From a checkpoint of a small mixture-of-experts model trained on Wikipedia.
Size: 14 layers, width 128, vocabulary 4952, 13.9M parameters.
Training: a variant of Adam for the experts, 637M tokens, 9723 steps.
Below are experts of layer 9 (counted from 0) of a mixture-of-experts language model. Rows are named router (the router's row for the expert), up (a neuron's input weights, with its number), down (a neuron's output weights, with its number) and show model dimensions 0-127. Each number is 500 + 25 x the weight over its row's rms, rounded and kept within 0 to 999. Numbers have three digits each.
Before each expert's rows: a language model's description of what the expert responds to; "mostly gets" lists some tokens that are sent to it at least half of the time. This comes from a sample of Wikipedia text that the model never trained on.

# expert 5
It responds to: Sports tables, football terms. Tokens in sports articles and tables, including position codes FW, MF, DF, dashes in scores, and words like league, round, Goals.
mostly gets: " FW", " MF", " DF", " health", " Goals", " league"
router:547485507453525486498512467502501429485469456487509520528512506488495506502474513507470493479492510473473518502479486562531470507523462488504497532486530479485529510555488526523519506529502496497480536512496512471527463511516458470490517522510515501490464537540473487515478497486496470512506514487462507532501472474546467484570501483458526549496523527496501508486522519472491514494442
up1:469483540484474501508488504486511512498526472519510481536501482491443497483487489440471466495488501487493481521482495508532518483486546502514546510490519484543516513459483501481525507474526483490517469518476541488501523483460472459525504539573490533506502524474544517529513484487503509493458499526452452465523492503555522517520528484502490551477488523506480548517520485475503484532498
down1:488474497497503537488488498453466509490487488496534492475475527509490498528461533536473503541502483510521485462487487491458446501508501539497504497493486525507472493496499480487445467466543471485507494491503495503427509517520466454471507507495501529545516518544511462499455477531469553495500523518496487506528527511444475553495515499491491499449470565516500496498480510508485498502503
up2:568502517538535536525502477480504489527494490501527441504528473480472519519484503520508480495495466516452500514505512513517489451534508487518505512523478489468528482484485501476543535490514535505531535476460546449527475466496478487519498476484509477482467513477474522486519486476504483523510450503484502478509499467527492501467467484491551536486473501458507515530538486446483494503456
down2:514461517482431494490527473534463505512511513512499515498545458524472493503498511494506511512535486513477483495497494504502501507539482505459492534494497508501494500449486487440482467528483465521546536498466487511488491516454469461491501545454499485482505492492470522464514508469510491482531501515504468517467560489502464508524502502484511527489478521470485548543563497509487445496529
up3:473530492515547485519509449516507480538525450480518452543534514462508512510492481491507491543537489513463498546516476473517532499523481474513537515493462466521518517536520500526485512505512486498459503496496495477541461501464537476477474480463450492473495546513508501462514465502471480496452523518475488485510502476459519528490502498523522524510520519493484502445529460477525502499500
down3:489543477518529495463528474550472457532493470478464458469487524480513507477518520461516526464503480512491513485518423477522481523462500490526508483489477505470515513510478484475520520495444490476478539509512496523525463453472485498491464518487506488538501497516495452518468479495474486511521517558501499493538462507502466549466483501502498524474485530486521486478473477504490471475489
up4:478511501491482519526508464557523478487531510505490479514528477460493496496500461502483483491510520485477515522479478497561496501481442480487510505504498487517534492547448510518511513505517498512495428464500519519535494537496474513488539460542560473525524528499475480511471487553454510489504496485461502503469507473493519494512490545538513489511531500482477514530485512473561501488468
down4:497517488512501511510492522544500510510519492475490500489476484503508511472457486505522490494536534476521481501535478511500514537515516508500484508523510496447447517493502492499529586441515464498493536533525486510509519486514470532508504478532504476468527509532452499484506489505492554531522488495526469472495515449493504482530494486525546467490533488502465499502452514467481502419478
up5:502525502507493525514530449537499499480501485497483494460530496453475493474512517492471538497485528487469489536511538489504489534517481511493512541517461511493528537541448507496504482498525524488521525480491490504492516491472494546519484475491524502542529497443512503497500432464441478486522527501470470528499536513498502505480494550517495536531553510463499490481499494523514431501488
down5:528491542519543523467514521509512497500495522494490487542504521494514548463553534515484454482516472517496505512507524547514488526488477489488511510434485459511504514534511468493536499509491505515513495472472472515474457542527501476512477483480531495517507543484492533468463502496464502473522514522500496468507492445472490558461486493538521487479504557526519451526515509484495489472508
up6:445492531482506484519542489503500504502493515486493512483508471445529563483532508490503520485484529469530512510489492493497564518508492495499509513516539482525507487555539546504555520518527574498534495525515506481469493466505497506493526516500497518482524490520499524470492526504459582540522447506480507503497500469500503532517512509506474541471476512523483491468524511495500472495494
down6:525474446495485456487487455535467470497513479507452528526494513512486501468490521450492560505477507514498500478511494481461504510497500480516543511512522482519490524457504510481454460500556462460468464508484513510534479519482538529526467504495508496502516481481544523494491486464465514476495452524507500471490481461503496471518508511494533528477526496490497514502489443471495531451512
up7:486500530498488487490510460495508485524500466444506464526527487500487469458465521493540501520462518470464525502465479500479517507540531502544509487504500508577499502524497504501499500486510507528497483497491453502490514510447473496519489541519481561456430531514542495509500507485508496541502429528498472520504523478517489479539521516542481516522520503507497490487527492477528475488503
down7:549519531484476539470507468563517522533544522540518512545486509484481495492507535492473492521511541453526499492500517548459478507500520459484506459490469520472469466435497480506481552500505528534534471504498489491492527505508507539530515490495509501511510457512486510488480504514445494493461463472497493495482525524526516501540497529530519506501472491506503484509504468480529494450482
up8:535485518452495530535495509530520486557524451508518481515524478523479528485509507478490475541529515525484540487497513500484548489500524500481494490504506456500471500567488528506542491499515496521499548490452492498482471518471465476513489496492470512504502480506491495450525460468449488530484502515481537521479473515499512549491496514488491550493463446466491505537494471528471517477486
down8:475501501509511500495539525501525480483519544477521537519518512498492541509566494527483475482506506496498499476486517489450472479482528489480491479476515495493485502495531484459529495490441461495481511449502512481545543516507463455513503535478518483466530546523464526533516502494497517480467474528473513503476510512505503488451421512491538506547499510516491498497500499533453486532481
up9:506506533510502512523521475500508507520500462497514479530497493550522483487461522451471530487480467491528518478492499495449514512500490474474474500530519496559515520530549540451547473530515481514523520495504470508506455493503473476471466506507436533482461498478531507501496508505493528532469496498549485541478515502509485511503518527534498543477506513488492523508540545468489495558488
down9:522478526527518509493459534519541501487485533487513527486516490506491537493513503489546482493542480511531464480534507494507506486513566520477487480485535504497485473495466491535498525473447512533480519499526526504496476482466516485470491496468479488552499470569444474488498514500492518448492502517503511555468500480508480494505456506522477481559513470482500488538529472486485515499462
up10:524519457484489536526498478550511502501463503532501501509485482488516527437506512519495518525486458487464522522503490539521488459535478493489524507480450501483490475492483517485524493503525535536452463451512555489502490491501489467475486532531524492488499496529504544472529557495481489501510506487482477460513470539504492469495503522495515521470474473445507459487526500459488543530515
down10:513517481508467469502459494468485489496505463495503523474540543541523514480490506501513514493491474512522467486518485478455480529477509483478510520487485550490487533502552523471535493505552476441481579524482496517541476511480493504486519552473459488461514506505484480472473521484503504511477507512503565490514450505496482469525491496509509487465502506524534482536529488464514507519509
up11:501495499472479482522528503483506478537527490467551500520500517539497520473510508489443502499514469460457497520487503541452523481485493461506494530442520481508531457562450525513535496508511499526514487475490524529495470500493505462504454459482509498505462502480530434486521496492434463467520489495504493505499537512463508481485486523493484527519483498469514488499500492509474492522534
down11:547519529490498457470520513478493483514520544495486500502522497460477533497480505527490506497473480495493484492480495483504465526493449483505520487488466450517505492458511549500544516522450494517453521460486475489458500502497524453538536512488492466490473484481491479487520538517481475503494480555484483509473544513477501520521500464453489494438469487507547465527522499499474519528480